Experts of a small language model: vocabulary 16384, a variant of SOAP for the experts.
Below are experts of layer 6 (counted from 0) of a mixture-of-experts language model. Rows are named down (a neuron's output weights, with its number) and show model dimensions 0-191. Each number is 128 + 24 x the weight over its row's rms, rounded and kept within 0 to 255. Numbers have three digits each.
Before each expert's rows: "comes before" lists some tokens at least twice as common just after its tokens as in all text; "raises" lists some tokens whose logits its average output raises strongly, later layers aside. This comes from a sample of Wikipedia text that the model never trained on. Tokens count by the router's weight.

# expert 6
comes before: " the", " a", " his", " their", " its", " this"
raises: " their", " its", " the", " a"
down0:094101066149170151102127145124113122095148144111187104152132096129142164125162135173138098090143109095098154098115125104155128163158150094113153144110164144098139159106146160126121099160134129161103126138133099140101128155163134145130133140139108092100149152121128105137105146125151116099191118148156105176089112080157097101127132146090128126092115119126152139107125110082148109131136105122158157108135152114168117116136062163088159128121055110117109144136128137138144133107150137157107098133148127148163117109125154143156107157101144128129138130141113098115128126157138119124
down1:141111129195137087162129112118152149166121135113162140131177088134093165146114120122128126079170140098144131121135105112113138119158097164145127133120124143120113120176100086125123144168138142144179099122167150096133122140136131120057133175115110142071145138147122122185169148125146134146108116098134153147135125078125134149138089136078139131151134078097128133106123107130127074153119166124105104162096128124128136123126133094112088155104155105159123147111094126150106129150119108130130155091120127154154114130157172134137147130096120100132107120110127134134162093085137116122
down2:160136151154095111099113137115095128096121129130156148106080155136152128120198152129137145118131106126124101112159117123140087187130086151137124067088147154122139138153158119184152118105138113048147177135131157093152112138116144134146128097104093162140114142137151149127122136139141124101106166102159092073106115121150153136130138131150125128168171128121119159119127117128108112095093112146134128122136132098144128116129116142122154164115161127140124110101156148113119141136101151149124152111103136114096115160171139145138093107123151130106134071125095112074133128147087142168
down3:197106141107114102122108101093121084109151147160120171119110142127096115124147124108140110150107102129132092152142135092135143133117138161105109132140088156107144111124129138138146139095163152174156121126119104112139102145147167158138139056129127079115130100122100132150149138136134112113152146098116158085102175177147142130106112086135129164129127142116149136135126166123080173135183158114115139145124140148115119131153115072115148111139127162079132140118131124146143166113121108123142101140113115128178119059106116129103106169149124136130115164094088152152128141102131155098
down4:121163073141119174172159144133122159112118125160122135134157107131103122119107143095140156104123089144148148094119136143135102091134137112149157132133102114076140146120143093121144147110146111151128162168134124102109155097168104118127079140140077111116130147061147116128126162102152132104168139193156129117128127086155101118115138138169129167136135168173166088131134128118158128077073089103127148139084108138139144099175101124134107131122173122123116136150112139107124139137146130124094140108124136104114135120148136091123104133126117136140089127125075164116163112126097139110
down5:132114123123119161079106096089095115108115106151131113125094109115123176137087137126111106179120152101132147100141094138142099129107074144130117147129139119110106117098120149138118139107160084144139136123140137146117142131129106123108091153123160133115126134094123144093131095108129161138129124159155144064117150218136105113124120125147104123123095141152141131173113079146130120119109132156181178153130140130101165146091142122135132134109160123110128132142143105129145063095134134112124161133171139163110086165146175147140121148123066160138154126132176141107131150132133160132
down6:114096137147138099114163116138155118150095172180179155069167131155123140145139146133183169112089155142137116119132134123123109112086111129125138147126117114132150113112110159130099135134154117136107102179097102120093117111123141100129150139139095138138118144097154119141106118126145135123152130127137138137113114101106146140116124133121172115130133067127134084107173160127127092122158137127163084096110145163148140093178099114148170072153116145079111117100181115086163154142102155084077165105115160131141127101107121094123127118147147151146108119135130132143135105143106117141
down7:138105106157148061158150147104178096121108105167140103161134158162149130100145109160145132126104151091112117111107152161131132147108130119095110128121127148131080127122105124093108148120127142127103130138143119124130101096134150116095172069147122107111163136162092133105130128135112083153082111142121179108115151190159087181111133152110131137151134113098125111151123134133158123163131141128110126147117107097182108101118088120133152086153133156132105129122101147135145153158132170072129156099107144086122126145106129176107150172121123142102135133125156165121113153143108127131
down8:179132158107114125121148099109165117157149112147075109125128167125130117149152102109117104175163084108114137144145144110169187117110146104114157146130102153111137116114117123117126157152118112119169127128085152120139140128132117130068131113153145110154138135095137136160099130101119155134140151128121133123113102090154105111117160113088097098126097155186123136134129160121143124135152101117133081115155121115132088121117108103124140156172178143052141109121182134108118124124135116174131074139132190127134128145107116157094079121141121156122101134108145146128129165149111127099
down9:151146161122112168143133139124149126145138127114074160164115060181134142159145139139114091086160132168155099130145134136135097133152131146120134108086148110117094115129113103136108144142047172141100113135115128117091135131124133160105144148079159106114147139179152131160109138142156118126147126134133117146142138137140083072128125141131116113107117164094087178122114123108119143120110145143163113141068119125125166136147088122121154147117132180163158097094144127104093108108113102182143137163105127118104106128132096104153113154114107125128126129122116126117133160166144128099
down10:147169112109142152126108133154142160150089119141139097164125148125124168164155111141107116149120144123115130110146177114140116131125097115149112165132146154093116116104154142148117134140119096126113117136152103147127114115131119158151141143119109109139109163131144148131126195124126105109138073147121146135162108147107136116134095070076119162145129135161112155123088090126150089070107166100151185176134140115091109130133115159099117140135171120116150089155122115156162125076121097094108112112117124124121116176077100092172127129108121104130161143158108130109179162128122127115
down11:133160137154116109128160126128098121109103134105122125155054083123128103154083131083129128125122126128128115146109108116093145124142127071087123172115118125097128132118117129127143137103155124127082145149145117132138115122153091128140144127142090095140143126129157142062116099114159131163111120154146100145131131164136128133129134174147119148106120055155132119124151143126114127133141122145138111158150074151128131118166142153114129149153147118153140163138099139141145114122133137097077122119174138126146222107148105145103099116097142166133135139164105126172193132082143125102
down12:162106155099155080145134144118146086123117110116093142128146137136135138132127140144101089092142094158123157155156116151109098104111112136109136124170138120188097170124108132129124105125094155086179143126084103116103129166142132145119157115125133102177149127136133145101110086143118159093103121140113107085132075130143128151124126133082115113134093115134118136136093101148117126152183088162161097113141122117166172166107111153104121145131143128129150133173135151168125083119145099185129146162139138136097126120108122147156119172156097135096147141140130089135117137096093113124
down13:104139136135156183158095101078163130108124107130113167177104121111169133118126180158083091106123134151134133090097133123144071156113119133158182105109141138071135173145133152112108140164111111110136106135149118142139151098135140147132150185157132110075158123136108127125121107142102152112129143109138124125097148071123132071110101118101148159121145125149094129135110139173118117119122116179139147134124092130123125128161111166141081086145116125133121110122148121096127142151134136151135105129123133096126165176163156109143084100126148123129109115103119152128165102138126119151
down14:139110147151136171144127159112138137104110125118106110169111120126116127099138136132140147128094173106151143139109119077141152155131121113145108130120152142084115109128141137180097138132157149129142133110163137136128106117117147117085111104111153127120120152153145090100110089117114097134064188119088115160149163176126123142143157150127135098151128130147135118133109174110114117154127064119091139150106100115197096153079098142103075175138177115115156138128092136106143120122144112122141086138136118136098134108170118131166152123132116170114113154133083131146099153102121158120
down15:100104092131116141156150133099106166104102166090139112205122107116080116134103158119137114098116137141126092140151127112129125136132132153153124166150094134127133132129159134092097143143157137153153100118139118154138134136191209149133102151124147103108134137146159144116142134138122129154127089062082162118150132136121135164140114090077106120133142112108125153129166098123135114156112142194088177163137108096134105135107124131101105145141126137137113162124129108121158130151082117111151107113097120152141112119133123126151138149143120097131105164092122115120111108084137100082
down16:138080156113139141159136126139103152121115090110102146120146104126118111146160151160103131084170157135096091124110160145166155091121141133165128146155137143099122120094163139136134126104093137097075110162088125096122166160115118145153130144124104137151133125093157123164110151126145119146130155137145149091121115108138156132129134148170102131131114085128158123146135125137130119086106131127157141129125090121085152133110144150156124117112109147163087115123106093153108094163122156128162095153157100106120166067157150127126119101117137155096091136126126099168065112126189085124
down17:147095166119115107104132128108167117102135116138138143155120161128114103116141115188114171141141174148158154134113145107138172121153108162089129123114155141144129178132156096097135114061097087110143124145127154152099162085122102107129146116085115111118105146144121150145119154126126088127088136145111149119129177161133121151124150129126090066108077090118140122133148131146144162146129134132165133132139107083115140096103114094134149092115115144125173116113112117154156118120165113132173150153138129112164096106126062142136146130156148110060128132144135124139098124126119122134
down18:135088139119175140130144139121106111085154111108114109141149132116138099119124097131116140135163118152163151125106147121155137115142150153126102156135136124127162157126139112110138149129073104080174155135115133139137129102169147076136106110131119136131124118090090129116136092114106128125120109111124112195095181195131122115128109152130131116120128122138152122127177164164109162102106114156165140092152115080132100131049131133141123114110127126172099168169130111135099141181145117106125138119124098136131122112098096174146158123131132112152165158071135141092118104141129158118
down19:089086102175147153118078122106089129132167157150142149107133117151150136176117116088157111132102154136112113109136097109153184181131163097118102164122171136146137127123097121136103126109141166108121149130155115091150094092139108117109106101156149142163132143148120128148142143127134154086147154125147133108130099073134105082133161111146106161111129116099138156108111112108137160135160154091109141142088086153136124106147106165107157122168176145095133132138096099160120146122170106145118141134109117134113092104138141118129112148125188125127109098117116157115100096145113108153
down20:109177132118074118106135131158139132103126075152126098142120194100131152095169096114148115110146121140154089105126121138149159088119161109139116110129116123147127100166121163140136119112136107133125146120132129145137135105112126136090122077151148151124171111137180132144131073148164127161128098100139116111153102111133130162120128105113091196078139138126118130147126144112119134160176122151110128158139176113116100164095126164115096095130133135136188129108121154146084152098086119127070101101143102136117143147144124115135123129142151135143144133099177122129109128117091130166
down21:111113131157102098151114144123100210124144115084166148170145133123127163089172128142189133078143139128114122108158146118154085121132151127156104136136142110109109141154122106110157112159094157129078113105111169099123121146108124131135094110160162120160088139157097105141150168131157092118162103124103131137132140136174120158095114131155141108112124117122149129111153114173145130097090136110133149138109133073113121135144127139105115121165177139115073134144124134145111094141143134109101117113125147163124123114155112124127073137134142141105113082165121148119098100148168133099
down22:123129104111132167129167113156142108103125150122143091107143149109136153120140176127155092172142104113138150118150138139122152137159179123125164125117125119151128109150158135135156099125131128104171138107133146120099132124149101127146143127079132067143147121121117147117108154162129174108172142105107127116126145155101155173123113120127156095122083142143099181115135122096081100168142124109108113113095129054118135132153097128160135131133085137138137146126081097122150112131127135147128125112115152075110089137091138057124137116147150121173118124125086139119185113123131163092

# expert 38
comes before: "20", "19", " ", "18", "17", "16"
raises: "20", " ", " |"
down0:163135102145102129124087111119116172089080141142091112159152131129110123130162100106115112120141143131123105152121153070136149117131165153101149141105160128143111122102137125133136172100162133117165123124135119150152150134138125109143093118121165127088099120139113170171116108104132094119109137140122132114091105146122138169096122107117154122117123136118132157139075124151131121129142122114134124129089115143141147149124099092159121145146079103094087152113139108098128159151156123106136172116136140124160124177147115171145133059111111109158130160170147052148079179146108135100
down1:127187087103123093154107116146151117119106088172082082116152128127097141145086117086094148093124112154159127175130116122133178138104099125137105124166139110134119099175141134137168159133084113154125127116150140159118133170146114174151107146124104101171143134114135157135167095133112110128129108127127073118113095090147116110196110093105110127128071120137143204129138157122122132105124147096111128123128135181153106164112129104131135137150135113098105091113133118121145119155106136157121125102130149094120161166137125134131128109127148150133162127123136124127096132141111121151
down2:108166160137085154109143187120132088151118152166129163145152082175149101132173112134147146147151132131147135122118132164122118104105120134116155089108127148122101137120119107120121144141099126120146161138109144137172157132141076105095134089162107157132144104170113108124140150121125134123077164129097107136081140130118116138125082144105115124136131088117135116118126129096091113071112122141129118113103118123133164141123166158132081142142128124149120160165126098164086135101099107169134075126145133164089174140129125158115123133090088130147116086090139137146124157175115159129
down3:142142100092091150111154121083127149146151153128138113158148114174127118101162080143130173127102117126133141135111108152110137159109136150119119136117096113147126147165109094167110139136129113184125099121141108077123138124138149117138147096148125130156114142119182135107139097139113136106122136110085116083120132109116222090144107110117154117115148123113158116139089111136161162136153111087150109137120126151174113087144157140127165140128103173093148087112113125087120149101100133143119116095127131152145150146130094144088170167144145119168130111125104088147117082148145119120
down4:148146146112140114153178106080133130139119109180168118109129142126096165159095149108128103144162097117103134156109081116130134096111158095142133105133108104134109157100143150123139180146102110145128119135156126110131148142085143104163164140130130158142106110102138112106084136111125112123145146098155126148126089124135121137080116101161153123143141173128092139126143174128103127098119162159069115112096099165096146160142137153191126085188133160114083101127087117111128129152127140137179133130141130121118132109113120164117137129151139127108129146117126107093159126092122075150
down5:138112145130105127133120134159093192124104086125134128140110162125155158121095136164152110091136113087080152138120093114098091093124123128067134111128081157103155125141165090130126123101129149135129126134147149119127105165101138121139118159168124122127134151094111200148099094165125126150173101090110117168107136088143126147127133171094133096179130118135126109129101133141131136124125126157147130148103130103106120117112164140092133183099148116110146157161112113110105143149110106131119123129176146172117156158104107131163112160151172099120136112126109107137096131145137107173
down6:118126140126095135142130149125106130091105100165157173150097103139192110128149107157141173131169135156138136137104129153115132128092166162111111091099154122156121139144132125104111097083115123132106109139134101074143132109126123139132111116100077117160125131130177130141112130116118150111108080115110113080153160122140126161082144145096111148118145101109145113121130090143104082106107141098154168141137148117143155132109131152111132113181113116111117117108110125164135129116131168162180140134154165156116161149103125154135133101127135151076068148128122094120174150129159083148
down7:134094166139085112142123142111136125131111154151149114164170140127133148104127103107104092129114132168101095135151117119112139158098087163112112115116122148168139121177113156148137088132125167147102112161129138097125158111096107168147156119132131132134142153191175133149119122145153160155143129090118169122139179109134135096117090169121096125146098137139143109128069107106134118149107118126123117153118070088098163135153131118154117132133125113131144119122135160136095132115133137086140125154125137151125147145152092125163152149134098156091106125110136140169135103072065087091
down8:119123080123144118114157140126161142068164133142147120168089105097135115130118128121103124145186120103162161150080078132111191146122115144143127082119135111104090141133123118136115120150157087136129132106133122106152117161180145092131131087110124108129122126135156120131117104140143113103125154152135131101182156121103139135145142112114139126156118085155113103147171124150127148109140118149148133179107111114117105133127142130119135082134090172158170074090150086139123061158151166137110157108145123119129105151101086145099113148120153135088140123139126096140148103153120126131
down9:146179140109121150136147087145161174114173098101101104080109133146118115148123170155140131112121130140129102128125130101130128125144132113151142119130110163112113102158107143149109145126110099102139156103127136142115144117141144149118087157155092168119135107097134097179109131088176127098150099129148138143135126147113202159146114107128140153112105147132126165139107068115123123139098078131165101150100135076139137130091158149158135141134138107130129140158125135163114133135125083106128084081166112102084099149121126166147133137131068146143161163127114131160093105109112127144
down10:111112156135132104117116131165118184122141113118121099080130116133076159144108138129119119124123126124135150097135167128092144159094144162120135134159175075157118136134096092187065126092100166146111097115117150081114121134150139096142116097142163126093107131138128141132102146137100127132097124134142172157136109146084122111162090136135085149123143084135083116196121115149149133176137103159106129108066141140109107123102122141135124156140117146100148098137176141111136117140158135192102145126118113154130132175124135146135137109129124126131105118125143137107153115125138139167
down11:115108152149135143139120116154157147134105152153167155123144105115113116163096115098113094116144123121142093105122119120144088110146153127136115105106160114144138094183133087166087114149128141132139101128132129159129107087123123129161088108127133103133178158133131176115187108155115163122135105116117150129171173156125148137095137086141085144147130099105145117128132090132131126144095110129126171172121065126121144112138104131125110120139130100165175148084153172155061160128104132125114127099134143155152101148095117110118162144132118114125148108134158107114176145176098117109
down12:151138144161162063107073145169110100147113133123120131118135124130120137153137155110137108161153146104097153111163124106173085155140105140134143138153161124084138143168122125136138130176111118153143181121092135125158066125129161103105121123108149134107125123124139151135143148112118124167134130164114126125086131186136129104105133162162126084122099100080103119139102113139126095107148097134109114116132115136118135148147157114131087122097130089123157102060207095147094157129147135119118123134098112147116111100132130146122150125141097162135144153136129150143134133073131097120
down13:124101120123090148138185136164127137110128097133126123152110112129098126076112136110116128100156145162090078132127132123097129120152131111108171068146104128143110209157120146126135119110155125138137128097082107163128133140123149112145128072117111139109096136165133134152136134150125174147139085098124158139139157163129113166142145124104117130120096111143136119079139130168137112112120115140118121152108151146108084122161156109096106110150109109135112113126134143129177085141136133147142147149120095167122159097157120134105135179164127158135135141169155062144096101110126082120
down14:124120126139134122141158126176124124111131123126100128120131109090123092112144150148110144137129114141099140091116103139122134091163126125088139133134142096141068135108147110083166141136148153138120139149134161139129143189110161138157121148146110119086119135151090122127107127117134145088200125133116108084187098117121051141154085147141159145128123179104100116082123137125130163150114165174158123117159128136085111095173092122135185111127106152155125160094118133119148122145130097125102119130110122118109136161125155131187109133132116134125157131147109124096129141098149154153
down15:123133161125080109089174132105128115144118133121061116144145142148102130114130095103133167121122138125095061116130145125092099129146119117154152133108108134110135116150140173102106132114131130129172128164159121107176118132129090092134112126100093160110162105137128130128141076147122143119156110142106158124123199096112169106129138118137085141129182151154175104123159146141125121108080140125114136148067110126136112087083117116129093128113153158131141140122145104103115127136119092113143099150159124172148157125103178134139147140150144157134129099165143145141147156125113174123
down16:135120126115107129088072143095201176125126139117131136163122114195131125170166137117112134105121153140148182122108090109124137149064122145153157160137082133150147155119116098089092134137156096119129131104153160133125142150120129119135103132119114104109144117142093109114089140132137166131158117152142125148121091165137105099130143151121092077150137125112142119118128146113125131148089123125131148138112113155122111116198128128118115133138151156103087121107110128100159133128108170138151129132137170159143138122142113144065086112112125153127129085141099114100096102169095161131
down17:101125104143139136160122193160096143133113127117115138123159139144091109110160113163165104111117105111122105134140116136114125130064152135128089111077100093107141131161101107154102122114117135140170152133132102098121114129156110113141126102136063186116102158112168149149155115164128134160145125121121127079109143131131137156100110121128133140128148160101124067191152143131129112156172139102123127132097136130121149149118107154133103142144131073114095125128142104139134150115120131113130125125120131158138174158116172128143155169144106136151131095105103158120172053148115103121
down18:080142174160128144133123149170161119152145160125107134151117155089132118125133115127134140135148134112170164153114113148169144144145112135100091136125100129135140113111118088122107065105119198112127136146087123119150111124129130125138106075114103121127095175130160083140095124111095145139146142138098098121123151161152151156139142091131109123133074126154101131157136099121131110159117144124150113129136099102167153144137102148089104122154167163157124139177108142118098127123164153099095121127146126111155118142113106118107067117152142110172127143084117106116175099163084133141
down19:113121101116112109120092151131181075119133142103135157139145129083145112168083142128151131096157127123113138113129090159064163095141092147149118108147147110146136131110137124103059131141174127124123160150140132116146115145124112173160162112151124102117161153143145120125154085095136143115163134140098126134169096126125110125105082137125146159166112138142118115107141115127158132116116123160132155116134103109069116108117174172121105126177137093112154140143099132135149137150106085130132117101139087128120118120127103106166161165134135108109113180095121178095153166138129123122
down20:111116116127135097154139129093120150151138152087153105123071132156144127161171136175106116147076147102123114089154159185111133139141101153115183161150135128158082125118120117131159130132132116112111138115107111129100153206132144100120168160121167086143102122117110111124097149135081119112128099179120111113130171100099114130099153133135164141120097140143123130164136136137142133107115113112147118175111137104129100114154106133090168101101113144148145144109142113091140115152115138169101145148163120109146128160126114102118098126117117074108127092137115133115102184116153154132
down21:135121095135166122104104098111132134139130093100189123175115112136141120145183113096149129106122174166141110119119150099186107146142126139155142122172109161169120126092147095102144117109086129070103163112154080124147133065139123111146161107097136121095160167131130135137111172133147144140062116151169106161105088103124125134125110142117127139113115134119133161102171147112120098108120134126152125122113157148125140135156102126117133144148134155132124151126150133113126092116147146105128131171078104140161103125178119125079116107128125156175125117119102142146118093121104132125
down22:113090143092151126151118164078119149134124102111106126135124163091117157108165124167138128092176097162118089132132148136147142111141121102123142121150148101137142175087158148127162118136146146101144128044154134089148134078141131179124126177158134096105115131094127138133083192115120100130185067131121128160120096141124128106080123149138137156148118115141130085124131134132157127110132104088173161146157155127127124097133174142115110141123134128162140124132121135131124118142128105104144117151147118110162100112108101085173140134120112106100152144109114108139148120115139114136

# expert 0
comes before: " the", " a", " ", " his", " its", " their"
raises: " the", " this", " a"
down0:081146091136138145184152127093101154092152180136104095132073145106091118114129097141116092146133117145111085129114136135161136133154114117122145113102110152079142123171172113141097097136127153150154112069150163141128112122141145141123119100127108154175142101110111147149127145140143116122119168121167118128137124092116113137104175161126104122146137157129160116113104161079126092159094134156096152138111114130165101123127110134126116146136169142095121148092133102114133096134101101129121139150114121127130170112164124111115139166128078128142134137160134147162167093139063160133
down1:118132109154144108122111107163125129146114169125151143118159121139128156120127114109137143112126073133120138138116138146127069090136167141144113160129174133142123125104132144148143192162138125126140111136139130083159117148099124112138111177114135105143106144099135159177162124116134129117117152115147096159102106110112129099122108104143209116091130170098136128125094123131117180110170139103153114097116084166113118123135111148120132133079145156105161140132144143136086110109112128133168116054142152106112152133153092138127085090099161105121131144145101141130144112112152109068
down2:133066121120106142152143148118117120112131101053134164119156106114137145106152089089169158149104161121168147150145150142134119138140156156103165101103133101139106107127086146088100109119147138094136120136113084125147130113158158132132147149129126105145118119124036166134162119131191119114104129136172120095136124136105127129088122147114104108067118089097148158198143107109145108123153160146131136095178112126124147128119094142143157127121135138108126135162143134146088127166138140135108108146159144104111101129159119108151103115109127119122126133133162133140136137120118160104
down3:143095077150174184167122116100142085144124136108142064145123139140126169117169096142100113114108124100087120142137105143124108160096096147143113184170088157107134162142129159110137140148121109115160147129116166096121074176128100184132122113141140168117125164151139127166096135123145119158099108155122124141104110108123134111153112135094175108100117142141164156093120142096151152115141073142150112150104137129114163154143142118101095133175145125132102164102138132141114087121123110135123099138126123118108169115111144129119081118128125125122121106108112136147157164113131128108
down4:192109159100098115148103086146165077104123179119135122113095147130152114126102108148146097167159119099138118111134150108123135139089111129108136140118141104108106181090124142127131080123100136142155093138100184152125155180113140159155164163146161170148126117147113163131103119138119135169072144071075158126074119136137149131130138185138123146145106144112117118126084110127101130151146105114150123144107136135127109139113152106157139118118102115137100114118141120096114133138130166123139131130144120105147096129085177124121106108103104138124147115148181108128126093116120146136
down5:142163129139153153076079102138071175125147127142144156099136137118147112109108140188140167115188145125163126141148138090158111160156136098130136115135140110084156119090135101127114173141110116132160128145113144114147128137160093099091138108153143136118108085159145120110131113120134113096147174126107135126136147118125153131136118098129123110140120124098163140105150112188122162135135118138078134148124109105139100188142094119122115134152108137087105101138109160161095093140153081122113096136116098096116091145103133151110135146146130112139168175126066141143117129122154141140
down6:098103111139077112153149123144108157096124132131105143088167150127130142159107144157132101088109159146107124107131093108135107134145116131128152099126165080139162127155131089130124089115094166155122091093099098109108113090144144142143112158146160120123148108163121102106143119117144121139140169112195121135127153097127145130107125148112126080125134127113137117111137135093126141109123138091122156147144108186111145179120130158103104135086129141142173150146084109168125181172103140101111149134131119186115134159150154156151158137093116151116145092106157151105163110116101111134
down7:117146088106145125165124113095177135159116126129133122155144085160156131155099088150143155121100131115130110130134100122106127141125128126137147101120173128115132117129111125097123121138125117157101172142102129136116133069178125164134128107161120119102137154148130151063123104139111095118145113135100132157108094108155132156096148101130110101165141113109152169123134124083123098105133095146136147153128112180078105096159150134139128120148189075149157131148206125118147157070092131139131116115114130127138101161133144115130114147134120174111126137132150100132125129141132059143
down8:131142105159125125077109137111112087104141136198098133121138141132093131143112132102128110171158167106129126107135118123109154122084140153113095147156114140135147109100156126168117112148112141111186127159109119172152108122147154133133143124111108129112126096135133132118124116152153191161122089161120172077133133173109095148112134116086140174095128121114147136097123127150092145129114124156189133129103161123095109162102064147161119142104151091120068155132150125122141115109120101134134100128133160122132103101161128127095110107130162124110121138106146160117136149110144129184
down9:113128116116125095167109137131137078130124186129118098134093110174091130139101130085144103174167120123146100093137118079108043115136117166160176130114139124112135115091125159100081105134153086126117133111145102121130168114121146144175111140161130146099147107101139118104159117114103129160113111144101155113129124106135068149105126150117119098137140105166145131132101135121134121157132133159143117121110099143113176127109122132129139106154150109151164147165093116134094114117107106128102128133124150153116126164152109113119145170143147155131113107186162156091162091122145119119
down10:146165088155129136141111112157137145154142123137141148134137147120161134121129090144172142112169067134141121127119113129123139088129156121128132109114092144108139091112142113159175156140080139146163110141164131126146096130144150120127154123098107143151087064134143117131132109120173109106139177137115070093121119153123149163129172108119187080130107118133127081104148118092110110102118135113159175139139109148079128058112119161132093151114156153161093151141130135137132137133087152124132143104098096155106155146132115117111157118099141149126098150122144089104137136125136098136
down11:158108185127099127122115127059131125129137076144129117137132105138115137127127157113094166160139138142147139100104150183092126114087131127132164071136152166117141112100104149110097110122128119104141108132144147180088099126174110146097124128127099155142121136132136130097114147116125086137100092098097151147138152124169116127135101160149151137161136122176111121127141097145128090105151121108120142131127121116153145156137110124145143073132146110116120099083154153133124124101174143057189135128153187124121144112134095106116144121159113137138162105116145125111108119112116181140
down12:157104161118127108128180135129140123104127084140137113104141130118100114148100070138167158126162103147122093167148149149109114152122145144126126105111159150191114161130113109080116077119121125101109154117104142090124119131094108127107109092116145153097104105141141152130145127160142161171170115135152171119142113158131140180100120140147113128084095098122116122127098128131117106104147163117119176126150131149079149162069123101159140158084142128138120127146146115153163096117092139073139156129150116182113118127153117168150133136123090129115125106121155136142122114152125091131
down13:114088121122116114103082143137102156105106097123143128138097126128153132184135090101139119147162133097173135149118085149149156150155119143132091126092123159150130125135145161152146123102134133116120136074114152136161150120127056137106161057105106129123163110156117117114143156143142150102125144128122157070091134187088163131186132138111143142122079155094134128110126145137122122145117090135129175130142138109181154113127125140124107148135120159138135113105121127143149113133097146077118118136132122145109158118133147125164124138117084147148114119136154102149095136081128077119
down14:169201136113084139172189120105148125133090118117100149108100159126114115121075172122141104145124161120063117070113112131156097137137116131127152122114108168150125143132102135088131155088125143116096111145131129146159140130119120120171104105137113162108088152139083107137103115117151090155067102127138189111098150148131115176126125154162150174142121154145152132094139124124117131146137097133134127119106160083102089166124141137152132112114132121107149119082128135155125124098159125102101136158153131147118106115126147133125138100147147132119125103123161143096137137113142139148
down15:145106176108106125092129127147138094094132090146167139118142107160105121151117120107154135148129147178123112105124147102120140126115110153166156081147124101104117147116107146142117189128139158118143127059116107091153124132162125137160133126153114143117146136104119142074147081101116129120131192105124167137168169189106128146109120110127138121186129117128092114112108135130105163145143136137113145143103170124143148159105094150179140128135128083151114113118116111112134151101158078100170113099125120128117145151150121130111098124138109147138117084127098139141070105145120144102
down16:121083107143096145095162142101131123106112128200144139092129121130164125134163153141111186106094117117149138142132155143166139110131170147154152150106109135128110158129120122101164145142143111110121154119110111102119165125111098134136109117143090138104136122103181104147101185154139103143132090142093101114137093137139123106099123135151181106103161141094159091141139110109162117125109116112126131051161136145104127077114104117125151110111109129105162148122161154123166092088160123156118156135098140141140139117101123147112109177138173104168124098098153138137130132110127141128
down17:085091125148136099165128156150106145169126156142178105102151102122134149120151100174140169069132128126092118143103132151143109094140140147152124147103167140140129099119107138104132130124159125159108112192119126122129162149115143143087141147097121149133128125138141155153157131183127106115120078159144122125125042110144136095109117117117132120147130122084122137130136117119108105105117123117134129113118118169115156108123148168088137090115108101162107097166159122145105088121118134105117106131135122173121123127116122161132127118068155162134123125122169064135137151122181098144
down18:137143137107181145124097117135132072111123130106063119154114162098133116109113130126149122175131164153119167134151107135122107081106129118088143111148122149132142142103127123135139151152141100131153145185125148138082058171111119120101123151130134121159121168100115151168077104130122145110157147139121131172101151101126184091142120117109128115072097090133105107150165145138103123142145100124117133158116136116132144108155094137147149100114143105165139111149124112150126118144159126091114133126127153050138117137135130074133111125106109142148149132117126123095143154113164154090
down19:087101134119128156134141140116111105147102121126122083113178130147169169112110133126123120095131135116085115165136127148117110140101156098158084144144108135092134117102131161145139122135129175104141139091112128100111125130106180122133107178169135134129174138090115128126161146102151132087151126110102115132127133118177142113110163113065105131104158161178119122113108114134170108187157104142106105131136193149105157122139127196081132131146091147111150121142140134094100131118118103142116129139135168064112126096163138143144091115139138137133118127115124134143106128162147115124
down20:128117148108120141102141078062175136152121132122163086130117149109139115073145140140127135165117162125134138137086104143151119156091078111098120121144142144193129128156156094121085121129139124138115142125156125106167150117153130098141087095121125098147164106123125121077140121123104125164162117119137106083115155163140123126131111121146097144144123147136105068172120151119134165108138133133164126093144101149157137114120172129088190106134127126133130118137126136134090153140125138189149122124136108137132113126146111142099135132183123159118091110174107142093106137157103094123
down21:171125156153105084122117121135125163176124138128119164128166149121129151125120105121095113095100147090134107138115134179097161124133129152142109140103142159089124130096146159153142113132155110160129126132077132105128109129108150184148129169111156141136155098131113121131130117162126103123118104120104123168125175163149137116117096138115082125124042145108115152127116102106158141146177182097137127096146105132150136079129142098147111095131108158116139148082109118102126162152142085162105127141109136138150159144112121157164144119097142079131151091118136154128100170118132136115
down22:115138122125144137123153100104137104129153129124143142154099128124097176157101155143147079164102114132124087122132134104126138095123212136121163104120102111058140081096125183130121133099180125144116139113121082136127098116153120167139132100123113157133156163122089104160133154127130087151124154097108141154138125114113137145108146112133092124127124107165082113123152118109155133117137097130151102127175167115124095148061131144118102111123141144112113116099172118081114156105102138160136112129171159132129151132145118146085133164117125139131160145140132159153135176128124115149